{"n_layer": 8, "d_model": 192, "n_experts": 24, "experts_per_token": 1, "d_expert": 480, "d_shared_expert": 0, "activation": "swiglu", "moe_layers": [1, 3, 5, 7], "router_score": "softmax", "normalize_top_k": false, "routed_scale": 6.86, "balance_loss": 0.00268, "balance_bias": true, "router_z_loss": 0.001, "init_std_router": 0.0144, "lr_router": 0.00304, "vocab_size": 22709, "norm": "layernorm", "norm_eps": 1e-06, "tie_embeddings": false, "optimizer": "muon_hyperball", "lr": 0.0178, "beta1": 0.95, "grad_clip": 2.0, "batch_tokens": 131072, "seq_len": 1024, "train_tokens": 640100000, "steps": 4884, "dataset": "wikipedia_en"}
Below are experts of layer 3 (counted from 0) of a mixture-of-experts language model. Rows are named router (the router's row for the expert), gate (a neuron's input weights, with its number), up (a neuron's input weights, with its number), down (a neuron's output weights, with its number) and show model dimensions 0-63. Each number is 500 + 25 x the weight over its row's rms, rounded and kept within 0 to 999. Numbers have three digits each.
Before each expert's rows: "mostly gets" lists some tokens that are sent to it at least half of the time; "comes after" lists some tokens at least twice as common just before its tokens as in all text. This comes from a sample of Wikipedia text that the model never trained on. Tokens count by the router's weight.

# expert 16
mostly gets: "ically", "ually", " latter", "ially", " same", "ently"
comes after: " the", " The", " his", " a", "'s", " their"
router:474506540510495537491482554429537524478467469507481521503472491506475511501458484510534517536559470512507514511502537517482502509472520458530527480491515557479519470493497455464441490496468507
gate20:511488505488521470509521487508502540498512475542522492441477499454502541483503477499558513470495506462505513557492468505524506490519522504439582486498475475510530516522516508535466452448506471
up20:498488456496476524510510517509467538491527533498511473493519520569473462556489549529493472523470528460496534503530515521492471483511512519451474550547547499548504493514495525483513475531511496
down20:467484475520468410492506454469503507541506509499509489516505504527466488505508517512483499520548474555489539474492545491522519512505534527527461471543482548509475465505549502511519514471516447
gate21:489509503505476461507504521524496472494439489467494487484507480492469525497476502514496514504504535463505474531459492510546469505485516488518510512518519480538489492517509496531487476464508489
up21:524506492480495530481511468478508530491562518531495507498490522500509485503525493489486492499488460517496516477532509489461521492503480514472501508472488527467507501488488521479526530515480525
down21:529482488531479494485508533522495517505507467463485479504476513497499488462562498490479525527503514478487502544484517495513496501522483516460465513503491500491531481534535504466493523489493506
gate22:474545447520476488489501528497501506468497469521517490542542493502497507479486507560468520519504448478517515487479509490510529488519488483506492520441479503538518515510438527529478463544540508
up22:488495511492462522512530485521492474513433475541501535453465480541524495529465513481541475460473527525520488526532490483470492473495464508522459503537550527514494502530531452519518489481511504
down22:542511530507474487504480479502480472529509470500471486472526477517462491521477513472467488443510493513497546510501513452482521554487536488526525542473458563508518480510526470504467519501513523
gate23:535502533496476479485470505520519514537501501518515475502484528480482468488477569538465501495489494531519553480482481544537479494514456521498481530499483463496505473501462491500446484506508519
up23:519501513531457505488504502503538490511493499507484486515525445482496475488444540513526443519480483512489541477461518525499509502505517519486547545467450472507472497509439501497485528456488500
down23:496506520492523538493498499455482502488511551476514488454497528521484504499475484524494508546488504430488532544495475491450497494567517492485466533523502473528484468517520507541503473521543500
gate24:532508505487483502476494507471520500493489522480469499503523503492498494515480532491515535458554502447468512494485476503533498519526520485517547477475514497493482471496513480524477508458477460
up24:530481483492484487451513460507475481567446537524517532474509498479493518526502526481470451521510504530493494462509481493486535474453482531575521500463476502502527482484528514527507529547516537
down24:461489492521502486503506494477488459537511467484501487510475469510484532529512505489503456449479511481530457513495531482528529441492505504496500446513512507501476472515490527532539508520499481
gate25:466510495532512509518487498505510434512519470525526484519483498455495509491500502484532486497506467539446493484483511531484510522510543469515519503563516513492508479461508488505488465469497514
up25:509461513444501493490508488460521465535503513474487534512503504525506507478488499500506465497509571517484516486483467546502517484501494529475505447494492514486489520520495523474476484539536459
down25:505476499547532537483524540519513507532506505510527478498462535515483496516490526511480544517497502504511470515541494490496548454489444505494488509507468510484471474551501501534475514510475518
gate26:505506512530507532488528540498485517500470485480501532517526474512481538522482491506476512472540522516517531461499475480568548506489502488486548496485495499478486530454526502508498472489478473
up26:535529507488515461521491519548524496425511527543551505514507508465513474475510517506512484506468483473549497486488498516475489506446499501483534470511528533497473521537495458504534514493509490
down26:464508508479494523487473474468502507453510502517471518519522506489499484552476492488485509487489482521476526499486548494512466502545525493463531522505536475491519503471478492501456473448551491
gate27:478480502527510487504498509548456493508503508534482538520483502490517458513495463508498475452523509496502536521547539525486479468530483525508511487506528503484545517520476525521431482519490532
up27:555507495501472540453490452491506497536469516445519537525543537458522508505507474505487467478458531510516485475446491460483450499479501493512491465490522500476466510505485523520521482479497506
down27:499507516536480505511504488524480454489529461540520528505520469529493434529518518485499496495489499491478481498525474498473492503524492518472507482576532506508498489517495465501476504524523522
gate28:484510502475507503514529538518521525554498489506494516450468499485478452511473508497529482474459517435495474493473474488489547498492500518490473491508476553509547543500482476484476530523494488
up28:489514476499503514543482511510517445501446452463523535488524470526541509501516542481532490488491513481498507518536508471520449492496499490473521503479530496534527492559463503548454511504496526
down28:531500502543489477484486521511494483536483493457507519476500503534505482540530517498525506513497549499558492494533500492523557448482473504555516493474474477571497515499483486468520525488502476
gate29:518497532483540482476519524539465485530544472475489478485488524535505486496507483441465497494505531499481507465466494505521528537472465527509486465478521516454527520470500511532487460491505507
up29:495493533479521474480528504539465494522554486473472463483473526527496493511502503450477488486509527527458503451503503495517520535467453546505491455488534514471519513473505518538503472467493529
down29:458531449497442458513528511509497491473497485529496547526502514498565497509491474526466478516469485530502481485508486492489525505485482499508549421484460467512489489534486537464512516486476473
gate30:510501513520460491469512480480524519529535483548520506491490510537473512528538471533537499538490452521495466472488502486525445451500487494494492527515499519535541494534475512469473503500526518
up30:510444530503560469487480506467484515516491523494461487510479473510482495525498481488517511474503473487528503498458477473527488480469468497541417538519488503502484472493478489494475491479558520
down30:533483468503487518547533520519503482493467489501509453533506514478557512496487476562477526485527499506522449494500480469508470514515520488531467507479478493484502524483501515511450514508496507
gate31:507504546518536530456457464492513516474525431467525493512517499476500508493470511523507514554537500538519530495489494475477501502474494527526503461529485527483516483496511555485438527509480505
up31:529482470515483487564500533479523517496451511541514514495494501502500481496513509478466492509500496493522470515477456522476469472508500453554538488485472514519514509496505505501516522506497509
down31:587528512482468499451521463491479521552482556490444495505500534482468465473507490474503511513546526494477507507499519507503558484486522484504483494546496512505511477490516496481528520474496504
gate32:508483473514474509516477479506498545495505509496530526517478494498515464452468486506535501487500494457504509481570507488475532520513511471514487457468494498526488480481489472491473457478514556
up32:519506491488522452522517465491474473528521523448499498486495473450474456560500467492475529506542491455489470504494476492511545531503484533528501480555509523482510497481488518535515538501473464
down32:481462437523542438494525495503492492507521509544484467467478534475483509505484462517497498479551481446455513512512519476506497525531523507488486526511517493545482502499483490567507518480505496
gate33:500485509528490502520472499546481490522479471481495482519470538483464533474487461515525462465538482467540507491456504483500470527470483463509546488481489503486488502523513491501512505498518528
up33:536523528487506476507521487501498472531457482511526500514473493492506500462474487487511539531477495495525514508499464499520471499491511472488561523464491494504498516462484460492541466505525544
down33:478531473522480485451518509464525475507497475494491509513447545501482485479487520502486522511527549508529473502492507489496474507477508480481497526508519465494500477508469531491470511555553480
gate34:481526464521515513525503472527487505505485518510510541531495519494492486477526466544535531473501489496491511482529509538494496533545519514552490466510510494493497451486464512498512506515495480
up34:512498488531499457527486464525505477520487556501515518491495490508526481490517509531525526525464507505495508491505518569497482500503514520507503472528484490498490439509531519502528496525520516
down34:522545486481478501490468517494506489470512484479464508529524463473466547464467490553519536516539503515478496498517478518463503531535503481501480509527499539482533537489489487511481464529565515
gate35:483487496509524538457504529504522467463505500487494500505482442513454490493494513539410509460487480516472512511524510518461481460475481533494522457506499490459518498503507520534528488488508439
up35:492534487480480509466518504511520504490512480473512517523513509478465500449457498495502496484508495496543557545491476442508547549475534518434488531510534455476455474483543487467494516479493486
down35:483471548505540524508464495515485502528521445512498455460509517521495522517495514491515512434510487477509463531545501523501506487447482517497486517514514478497489550495484536510524502517487441
gate36:496545462496505502556513488495502497528521581490497528522495537477535485477513508461503529517476518491526503512513472526494534497514541517552462516484511487495503464473527526502488479485524476
up36:531498517482536537483494501464507506486454443506501497460460468511467482528471476491512487522538495483483504526464519487468466479448484496505536512503543514524503517521515487500520531534495505
down36:509486482533522492491525526541494494469470488512526479459471505521497516464485487501521477511546520491441482547542512505521502527493513493452535484512544513470492527485480542472495491543542514
gate37:504506497499475500494548474500541489503512496547495543460510537492478498466504477518504489507457494476498509500493472507477477567498519485489493492473475489493466555521471534531475494549497474
up37:527481451461545493501537507525471508516464559463537516460520518532510525526581507492571496473521513501511519494513503510536509477511480546478501513505518490478495507525538509468511527484472491
down37:486460518444537475494510550527497494463460467502464483486502509531516496465522502500532517444537515524509530512490492439472495495475453492489542510520477541472490513501494498490491528460511505
gate38:508526504512517479448463429494483468438488486497483503490522471461489525527523502492532489489511475479488516416510488528527509497509498505499445529486532477510508515483505506499523500534545478
up38:477513476499509509521463451493501509514509526517476521510554490426520457472542493541494505511525498453477466461507467521492517477484550495482527480472531529478499494493493521506471511468505498
down38:474503518487502513460488496524523507478561454507458493514492473496470506534500493451464511534506567491488552458524464465511512518530524500476507496526512478503518500521493513531477539504513487
gate39:493494517539506500495522525485521493513516479538485546501471453518518497501459471484532538521530505522517498521498483518479484514472491497464498461473527452501549511492494514463522494480475512
up39:481486507490499497499469458463528446513451530512478490520570538491519501505489536510502495473487551489535428488506514485530492548546497501535519537474451476490490460501489495503506531482511514
down39:497453500493543459499486488532482542502477473455501475461529484503511529506563486500541487534481493490539546487482484514467488532469490512511476476481535533493529478522524507517510497522523460
gate40:517468492525507497469464452506489491522510484523518498502493476531499512513458480525486474536505467449529521541516511503457444530503486548490514550512461418488457524496511506477558487508481516
up40:499497517529522464447481518514523510513449508503518455567507450510509489510496481452492513502557494573519471481462511535505533495491489530486501492440522480518527516510498564469488515495460526
down40:501496519503501475488524545510484545469489508472555468507496498522506483536500500497462509484505548519481515454506496515524518517523493466512533510501452500507515492520514557490502521532563499
gate41:528499507503506524515468549531501502500475447448511428489516450520522549498525494503482492516535494508487516464492523517486482529483519497517510489532483480523500515465500482518463483480505506
up41:504538502506473526502497461515511492549454487491506462525498499509521496528508497532522509533533507480497496507511539505522430519479493505514504488492505552516497518493519549461478521482509475
down41:511479498543495566504502493514495521507498498522515495540543488516454447502477479510525488535438504455465506490458489469482487528517497502555456538506467516522505496487458495489491498491497484
gate42:523463508528532519476495489507563534526536496517496503481508515520528512485482493484513516481506468498506543506502565487529493467491531484546474520499451457526521508485524514502504491507534497
up42:474519552549530484499481492517498533539529488477478506441494538518517484502530512535493460503475467490510485480528540487543492510530500528503452538522487502483562491535521511523497507488501514
down42:515535536519497509484540543502499505523490533489525523506498486507479494523522492502475507499534495501480479500491491523504522489468497510500511496527489488504536535502523522479474465472483457
gate43:505525508504514517535443548466543499496482520488523497466469517465472453480517517483506531515429551538520531534496507543503496538490494491497507455511516504515536516511505490475514496508460477
up43:517531511493486474548495594525544503494501536483520487480502487504524487481552506517487494536520511501547515549501495545502495503499513507526501446502505507528483561508509503454508473516497554
down43:514493513469492525528495535487543501483562551468500501513520497507501497490512508480538533504472505471511457508510483493486474486515490457515542459464490445496496515479489456482481537477509512
gate44:523489482522542471524462529495484494506477479484503500502493506516481501499448486477511468514510513502480501506492488476528487499450512503478448505522526550525497552472503507516507531488561530
up44:471448509472503536528506517549507513503513544492472489506526499486486492501529552546520509471539522516512533494519586473486518479520515488468546518507522504517525505489489494509531461490505437
down44:501500454480534474530504501469481472510519467497488500490491490513500508493501526517531499515487529451490502465525458495507457512478490512491474448510444481515470547467539513499535509545479484
gate45:512467519520468499494504465469460489529506459510476518516519522531499545494461486483519484511491523493487525523517538519522516506514466570526523497513482516518531502424512497456490524486519499
up45:509516456484500462489517498509521465484501510519483458497499511528481489558536472489510481484495540518476546508557467502518483488513492475498462521516502509503451528506545512513481491507490504
down45:527477533465488518488534496526465486510492489491515458532535522532508454470523498506513486498529444521498468490528483534515508502505519513505492506502489527531518455495514505531512469498519502
gate46:501506507520534509523528543527520501461509562443472539508464508478482513529508502503476508532491460534520530494501469506529519507486489502514494479512475491538472489485532463487498525539494466
up46:518548507455524542483503533497496508497476485486552533539497491466454501486527491508485487471509512503484472486490467528502516496486508523547556530527464485513515467496522445488533534496461512
down46:528492497469476529513489497454563468502512497529500496520484461503486478455507477519480551519517491535478519507498505482507525488438489490500510480472541467514524533493500530522499541526532495
gate47:505506528478493493513512476523511484510460505524504513514498525521473522484486490513540489459536492545505490474508488511548516538454510498460515510541518446539510472472487517525553492506527517
up47:513516462516514531449490516503501472447522523470524481506451485506520500471520515519483497561488498490533483484502526509495504493496512504537494502476505520487487508550492481478490479520456491
down47:468469518494522519550499465453484447483492527491511513521524517505477510502528453478500490481485528478513518516539524493460513494519485550526519504506442516465468520515484490542490468515511515
gate48:466515485537514491524513488542538485449527506546474490468495492466447448521499493490463493493531506532492507502482514460525501478525497518481524478497491509497496480557476502535503484491481497
up48:462529511498457498503516539547445499513495499475513535509518501514494518514541488530440516491475513491474505518527500496486535556497526515499493485478514534480505491502490469481533561503520538
down48:539467517527456511502457458513493526541475501501504515510503455512457499482504478524524512535471517493467473476495525485471472502485488506484468542491510510495492502466520510510486526493518508
gate49:484491505441500498520494497466430492482500550488487517529482484458536541487476545526445520554497531467504481511481510480507547514506484556506470483533504460511488495472526483524443488506489553
up49:509524507525488531469557541490523505503552523504477501487497504525505484533516483479526507490495470526510518495523496500476472480532504444499485468466504532494517532524511512513590534503502516
down49:480491492480506525539520489465520474466485488497501525516498551489514449492519494503463497498490504468444499512502554502499524519543571472474522471453479468531476476475507476513512489466507509
gate50:518452473494506488567564481512502508485499456515509489528485485486536509518521491517519522486505487460506465515436504537546492537430541488550518521517510484491543506486503508515490476546484557
up50:541505524514538495515519501531549545549476472484529508501509485495507497512519505480533465492522559474488479516452529509486504522531512491521508512485517507484463486486512518514445510512448462
down50:538526485471489507505492502476480512521464505475476461510499497502487512541525493510532518468549476495482493464524546438524496542479488459529483493489489478535473472479464489499499475509508513
gate51:499468538541474581514525492501498475474485486563511533494501520464526478500482510519502527485499502500514532503487509502478531517480499525478503516510533473518485508482480529495483506491509517
up51:528500550491501492500486451502481444521574553486454486529520498558506521519535502484477498538492529482485440499460467503533519486511449501512525502519496499478475510489489484497512515485526475
down51:512523537542542528497474501484507490510487503488485475472521469512507510488523502495496452489477488475520501479496507477505503496492528479566486490512500515496507409542489537508495446499561506
gate52:482459522494502505519523509469486491464547502517495474498511519506503490502506498485467473515502496545494516495515465475466523487509496462524495513485528509498541506533440490485496470509508472
up52:496517487536516469460451532492504502502466490453507511497524509502537509517518491522512506458493533459478473500511528511557493467504500513493477470526518480526506519508513501462493485494479491
down52:525518517476491450479499535483517532474467510491480518529482465503501509466522508508486495529518529512478522512482436519527469516506525477437475491477526475516518513465487506486475487518512523
gate53:507501502498539510470486476566527506502521471468478532503512508512482505522507505530527480470536515476501473544478435491545501463502513498511475508504493493522470474488584535524490494521491539
up53:514489485505451534528489483520518535516498446528473557495501527509518493485487468491497456509478495491463500505486508549521483489565526515514495491466467492491483514491457522481491455472522486
down53:515491463503495482519525496505514479478477520500515513517477539490513471515464541449470481500449535486495467489503528505493541506585506528532494510543568467546501516534507504528479488464495466
gate54:487511527504498531502517461486490495472508474552435456498503491502438497468476555521486520473478501476536487476490493483508468500468500519498474532508478516476499511524509513483503509468501458
up54:492467459544491545509482486522487500516503544506487490497484467468504496479484468537516519474548507496504537500484515493476512541459508500488448490494552503522506507471516539489487504517507518
down54:513487525498519543480502519522494493491498458535488523503492497491517499475523544447516475473503507457475480485500499454512561517452481526458539496459507524515493513453449489516507507500520516
gate55:476503454458454454517534532516492543512512458487498494483471464539507518508458491478497544556480488509502454498504491482465551514492514512502527488471551497513533460537479493497526511510494530
up55:481506548523552507512492501505490506476528533505498500498513496471512460502512457498536493461478503502495507471498518479507525470535482500468466534471493503442470514532544477552490479488532442
down55:463496526517549438486513517519499509533514517502508520522512517504516501511498511534492518530490512515441463530478502461519470507476473522476488528492532530509522483493501519512480504505566491
gate56:479497539496482468446460533458468516476516486489518497454484460502521492503488464500523482474480491481457484461507484513529511500548502502550482492434534490502503473477531459492492506478515537
up56:507482512431500532481470458444523515502485443442511539526493496535540497520523532523491514480476482506507517465438504527496467510499483504449471466487499516485539489428484518533473516465476512
down56:526533495517533501478511502487492491502538523488507491519501479466487524470469509483497530493474531520458529496412539542485507528528494492472488475438510482496537541527471514509518505501478493
gate57:529480480472514482455511518494481576489501499472564487495526503508458438503507506508535515509528536468484529443490531514489456510475486502498527490511455554463492517509546497535504471488471513
up57:510482509509501509519498496500458507490493527488491477493488495488475493508472474484476516497518500496514486493487520481510485522491512505532511559458459516510441517503511505512508468459451519
down57:482511540474535509471500538495497522491496514537454510504455491468472521490502476521529465492519488529490531500523506481478456556530505516480458494482492518512525514555486500508458480524498513
gate58:472497528499489531508486513503508464502525492507518449509489494493513504532467517504478536503488519447548456495462542548505533517479491533516505466490522511478491486493489504503446476488514492
up58:514512468510506466502525474497481497503486490492483552497516511496457493458530496505531498508516473539456527525541468476493468479522513472477517530494477485518500510505522490476542539534486523
down58:514493506523526487472549537480497482510525469533522525511471483492497521534522498474467501504505466457495471513447532481535541461491507504523529526497487477478477495467533504507464456487480514
gate59:493502506515447517501507534480478487494483495480528508492527510486526534475476510502487532485482544510462508502469497482557457506479471510462539464491501488511508550467442509453475541482474509
up59:420513495477543505511492456478512520542520532509478488512475482512475463489466521510529475463532483497551468440471519494492504483495534453487470477496476491507502496556515461499517471488514483
down59:476471527461521522499496466485495496492479458509520526492508467489498504521504493512518575492496480497498469505494454517514496508540464483472552522498508478480521491506461454500485466519507479
gate60:505481536479506540503494480481509518518550497475541486472511494501487518517500537496495495533473496484537499486470517498483516499518529479492497482484479491514484507518486561513546470528506528
up60:498521554560493543468453497492506512515480480468545496510461497499510502501508473488521518546491497505489484544460552492508512525481498510527521505470540513505450506496485517491511490509507520
down60:521500539495491457513491484469528481513536545476554506479505506505508493496469495488537491459478487522505469531510511528461505504484526473523461503473550444538494488499497503509474496476532500
gate61:495488485445498493488468532499466474495476496467555534476470503495483474469531502470457462487516487519519472465473501432474511490503461472525513506519457510514499494511477525506489497455527516
up61:489509494529509493472507501438471511511493469503524552539540471479487486509481498532463480530535482474547523540516473486492523490487483514485477505527499466495484468455557511503526483512521515
down61:483535518459462519527495473489496486540497529475501497493531519503516492498487493481504476516506488501455505515485507455510500509502478533519513518514495493493461480458485494504517513488473558
gate62:491482468530527473544489535495502526462486520483496476494504446511493505528482506479501500525507437440511526463520499462460485520517515510494488473508467480505480497542493525533489494430538507
up62:511433462507527503520518491504452524463506490473510441511501513497465465468493486515548500513536490516488473500497485510512483457479517562468488490490491515444527543486511494555504504501505493
down62:481516517519481493512497471461551530530538570497505512489465519501524512547527541489515520479498493558496530503489482509501514475485474515486514477516515509497494517543557503505490526546530525
gate63:533481509474525458532493486483487509478501438460515438531519501518503475515469482523539523494518477493514534502473504497486476456498519539512548525475484521538439488486489507508480510429479537
up63:552476499532475497488456518511498510501478493490537543480473494478448495498479446483512465485507486485495514501475498472515483512485516532455479516490498453521448482503503473457510501504517511
down63:538497521531511505465497478476497494454521492500441511522525509461491476488502433478522473478480462512530524498519511524491506518466489521548459471494488532468502522474540494502492474508517491
gate64:544506483492518508469504551509497529524527536501522521530518534491547514471478537478526462511522486527515491446517538502487534556497525495480496474500454482541506491475530465474483521499501479
up64:529481484516534465439533508508527472504515532554498500499485487475509480534475467557493520507504495480534506477542512537555492526516477508502468517542500505543541525527504498495508501501491491
down64:503484485497551475517505525524482524514499527495545519521487508522505475519489503505526510541486501497492548456522500535484487516476499498528464478463482493476513442507478469564444509486488477
gate65:501509507454479507482512465519478513545560488443557510539502495462475508493479493508495495448506511531465513472472480482488479494501507526522512476523462505500556470510472543484507485441497515
up65:520512490521509437541511500466532485532480516525514521545518488459509501519479525511483473503462514474482471505456546486506499450484501493527536443521485499497493527525490416450509492494495508
down65:531502543503472494492455476483502531493539457461487509517496454511503492538483522494477505454494495450497535514486512482498546476514499494508480487520471513525507463477504443540509522489512498
gate66:506487497527524523500497501503471488542489485475549526509506524497491501470523518449517446518527468534497544504545539486485507504477473510534492517503488537505523493516513506495450541515512430
up66:470508523499482499464500524522517507499511509531470507475507507522493535484484430490514530443517509499507494545508472496490468509508531489504535509457499458538522461472526496474491456519474480
down66:539514503539517496484483519501522492487517551521530532501503510529510531507499498489507488493476508510523511555480500483536476521485501469515494492467483525540518521507535483513560488485491466
gate67:507504476496480500522458494464494498511490489506518493548491493506510539519524501518492475506515497543518494452516477468504503534506541477479502520494510489491501504496540538461479517476468500
up67:474511445537516516493480520477492465470544475486510532509513502501501458525516474504492527489483441498495503484506512544502525466562528457495539470486499507505461502534534441463506468514458476
down67:500488479477490482476491517503494516515485497467495479489498495513490439510560496555503520475512526564494467495474508529459527467493450524520445522526548525473515499541476516503498514462492537
gate68:469497473499508537510519500522534454504493477468513508533487463547512540468511482535478468564524498483509507547512479512530541475460505524454502522512515461522469503466490504496455532516491509
up68:528485480506480511484439474470501519516486495509520502422494536449465449507451505470547540540484463504537454481501498484480481489538482495485562495519509531519498474517518498526478514510496529
down68:494497496467485511489519516528498508547484487509496529466508542456489484534463530518484494475477516432494479481536510514538476530545441462449510508523501537538560467471477506510515498488533483
gate69:494504475527512506456494503527432497524489456494487487536526477489472465523506505471493515465522501465495512500532463517494490557488503493466487447470511439526523493502468504539484494518507472
up69:513475486503499512520494500428436479514516522487499522483504481484510556491487493479454513508534473508483520506509501528537487511497479521481492502506491488516547509495524549480526464482509507
down69:510514451472482507488514534477523470489522503484464521465521504512452515548479466506477492556528527509527505498534484514494494514479521520501546547501500450459500492458462520489521487559538484
gate70:512515536507522458486483528536459514516509504508454489501466506496471466470472527509522472542538504502516478474493461493475528530518524500517533505515495513469556505501480505474483488498542470
up70:474505493502512510517542478465483507517502506519535520502547479520564508514549469472511488503504471488543483496512515467497484454495497512486476494503502514520461485491487496525534516506474536
down70:458519486521465483483520493552523495478483489510520471504490488512454482495463428454511507516501565484493457459509464502528502496496492473522473523519524526482499541490451539521569496528467510
gate71:530505478491488497526499500523501515470527479556488506490492508538497483528476495495494484492529528491504475487520515470471538503506490512510485522494534492497475505412486515510460525518532527
up71:488499498537503498487481493456503518511479483472541487497491473472508505476537496477477501534491469496527519508450455508560470488569553499481491491461487537487529528553515476472507521487477465
down71:527514490499504512510500504487496510496495463460478472534546484450515502535524479521502513506463471503496465437501480519495489546505502526491531539490486526537529507474526520499488510544516476
gate72:462491500431550505534458525467503509502495500468506541488490500518504478486512509526530508530504447494528484452499495502519521498492453480508508541492463501535528472456465504513473461521488526
up72:455512489498504484494501466485571454498469520488499488496499480489526534521526532523532502514544478520504513521490486496497526505509466530502491480497458492474509502474499523481520494519535487
down72:517522509507499492473490528457506467468515489486510528471510497482477546475511535498531477582525495494513527505514492503492513527543515499491489509494493461441471498526478484551544494447501521
gate73:540493550491464532524515529513497534527530450467506498495536555516488483506474480440473483516495491530474503505461487545504482469484485519490523483526458466510464490526485534532503495514482548
up73:509498477551515545526510534544498511528524571493469512516506527522556491477506505487531499498519484527495510493533467510462488491467512479525472484509476512513454464506525476488464484527535471
down73:512458501446486483502498496569510501511498526505530508520506470441489475481477495489497541495517494504514478506444538552475502488489536474525487508490496529468488513512504509485502481521487483
gate74:534475491498498517512565490453524523479512474532503516463472493503461483469464535479482479542512502509515485479506513532472500515481512487532481473490484490525475497519548467544501519551491475
up74:501465499517506485506547523484528491487490529531519510484447493491486485491476488464480506519498522516501486488531470535478493511518511490490497487505508459521495496461547443531488555529491494
down74:498495501515497503512515505513487522509481511483514493511549434498488499507505532526478525469529499510494481480483530530478467500526533473490528512519495519448503546508501470493486483524512519
gate75:524501509458511487498520491476550506545469458509463494555495505545547531459444510513486451469524458540532534531415500459478497485514503481489472493497494523489506504518514487539528501503474490
up75:492503517526501488474522509483523518433493504503493472489474566546522495551549455467505518532523493470518511518477522536501531505489478543492520520508483445495501538559473522489495489469486506
down75:478524500491468508484481515506500505480481496513492518471503477527506500551558479494481542493518515491509488511480493524471514459484538503514494492498518509456524500499489538492538505500487482
gate76:502509506527495521493509494454463526490514457529518474489471528483517548478536520483510500533492473486502515538468482485462518511512484572534504506515532494525495522489489490503530483522499482
up76:470505554473497521506470480510527504473446510519481486488510468533475484498511480478515519518469515490529492519520519544517478453479508473498460494437462471489505482504510538533467532458480500
down76:509479529492513473482504506525492488474481500509464542459464540499478515494453516482486521522502536517532499494468523473516516511518493456513436495469471499483536502443527527511535543477528510
gate77:529483459522511524500494459520496496555441508481495489547494470468532486492490526482499532512487479488507435446469511506512473539504523511520512471506526501478501572478498513547500501519472496
up77:518495473496530526498512468523552488513472485477548532513484505490490487495506486509526518472492469499493491483478525497514477541470454495435570508468494555478474507508516489515501485515455520
down77:494500531522501490538479487484499478499494498517536484492506496469453473546492458540531510480538539524498508510448539506513480505520454530441504495533480518560500511428549474505518543434519483
gate78:497540522516553539469507555476528593496482512542472529521482518517504485502489508492461519524513530534512520535517501538510534471520490442527530483492511519525485500539478476497438530554507523
up78:463456478504506522478439497505473454498471491468503474513538483486532472490520501493486536504496460496539477495511514499494492494463478540449480508465473475473505497546502509561493455490484495
down78:480505478524467507495511551473480473518497475491493502468489480517490480480516490473479505502488467487512467543467499518513526555544530525483552479528482506530537430511489474485510474506490463
gate79:492474468502510507519508500475497535489497496483545469521482512515501508549517509479488538508513519488501513530558528514511509503497486533469531472560474473477486468490489469485521474465471478
up79:503496524506543492487517461500517511469502524527530501522533483495516503488467489496543452479500510448515481491480517459511477489530493512498493509487525497508500460476515524495464502513516471
down79:481476507506490483505505501482497501518521489531476577453516516535495519508474484489512486499467491476531540460494477560490535509500506530568487541485507524489495522522506491554490481483482511
gate80:543489488480470505516501462519483512507511487516489491530478519542467489546487526515473480507479470470505521490482462529547472494500494501492520524542488501463495486495515514495486481534505500
up80:450502512517529491491493552474521472504491517475529512467529478450543524454512479478513511499515522531484475522523534471461514493512506485508481484471521478547504509512494483505519506463502504
down80:494517496522493501531508464504449447515493516521516483506458456503472488506558503532494456480520543450518522509544498528512512512487487484500494480532504495538479474476510522516439531499533488
gate81:503481534490515475534461544499490439514534485470520530501503470464551504470495495482499501542472451538481472470511483486484508479504530529498499479495514481503513497502468519520505512517497490
up81:472521527482505530485497490524474510541498460509504486503512490485482444519508488528528503459510529504529490484538535516532473471502496460488479509537560464486472459499527469494511466471503527
down81:511507543526516493511506514508519499502513453486479496524497552537521488494517523508513518512533501511504512487518511486495460463453492485492500479569521531484534483483500485492477506501525552
gate82:530478471534511539498485503483459495453453515495524517486484457523510537516481497499481517454484510524484522551505503463493494516497507551451475480483488483492474512463565511529499459488500509
up82:521520464509520489560532533550489498535504541453519460506498461450476483492500494518494523530509497489472486533527495487522472533477451501514480495432493511494463504509516529490519473481476466
down82:501526497499531505490520554532507499450474507476460525498437505476497521498495517523506490510525501504485489475475463463474529476487480481521544515510488501554524522512486500485537535464453519
gate83:510515526502559496529545544503505499480501474495502508475498500491503474499492489500527527511480472527492481562532512529476472523513444490517473521535501468536518527496483533500491476514474524
up83:478529460474535486464511471524481463502514480514485527511502492540499490458557497492491474520493503512515494509442501479437515476527485500500493519472478474517532523524510450489478470496459520
down83:494509487494477519477552504525515499493515459462519509462551474514511502479437483533507525472502524530548454508486483479495511517515491537496501516546476470472514518558549528488462494525470539
gate84:474559519496485499490539494489490509513533496482483492530472502515493498538499484511486456501522536486477494503450513536503529460498497513550488530478493491506464495487534487488470493499526469
up84:520477530470467490489521517518510525507511482481495512480523495510534509445502543506496474513500457476502518479507480493535464529518516475472508490507500484493481480480483490527538528534503478
down84:491507480482518468501476493468541520466472488496544448507486537502523501475513562470542523469444439523522517537506504527525476536513512482498519484513514526519487454467521517536519503471543494
gate85:510500500493513532544514527508539523580524550455525510527507489489504496493521473508507515475527507498470503497520488536470531526514502531515552451549521519503495513479509531509497471478497542
up85:497435510477494489441489501518466487492491464484510517504553522506469511524505516520504487516517532531525526490502515397494476505517498465495492545530485464499489506535532464516472547482531512
down85:479501504487480502493466474507495481502496488489518501504457510497507476517482484503496472489463495489509478486518548514484502480487483539483492488477472546495471483503543504500499472509505556
gate86:487510545533491507491524548495498458508527451452499527514543495517483534498505513490513494555507536466452464514488483515504514493519568491477495516534508473507513504506493480492524446479501449
up86:539511500481506492487515488465501522525556491489493500530522516481529489525518486481504512477520518517490484489531540486462531502525547487479505467493492536537477469457540488516510517468467482
down86:529521516490481514500470502492485504490461474512518523508497526500521477513471549518521491512517547527556514490501459474488516495498542474492505519522507488439514500474487519490470487508491475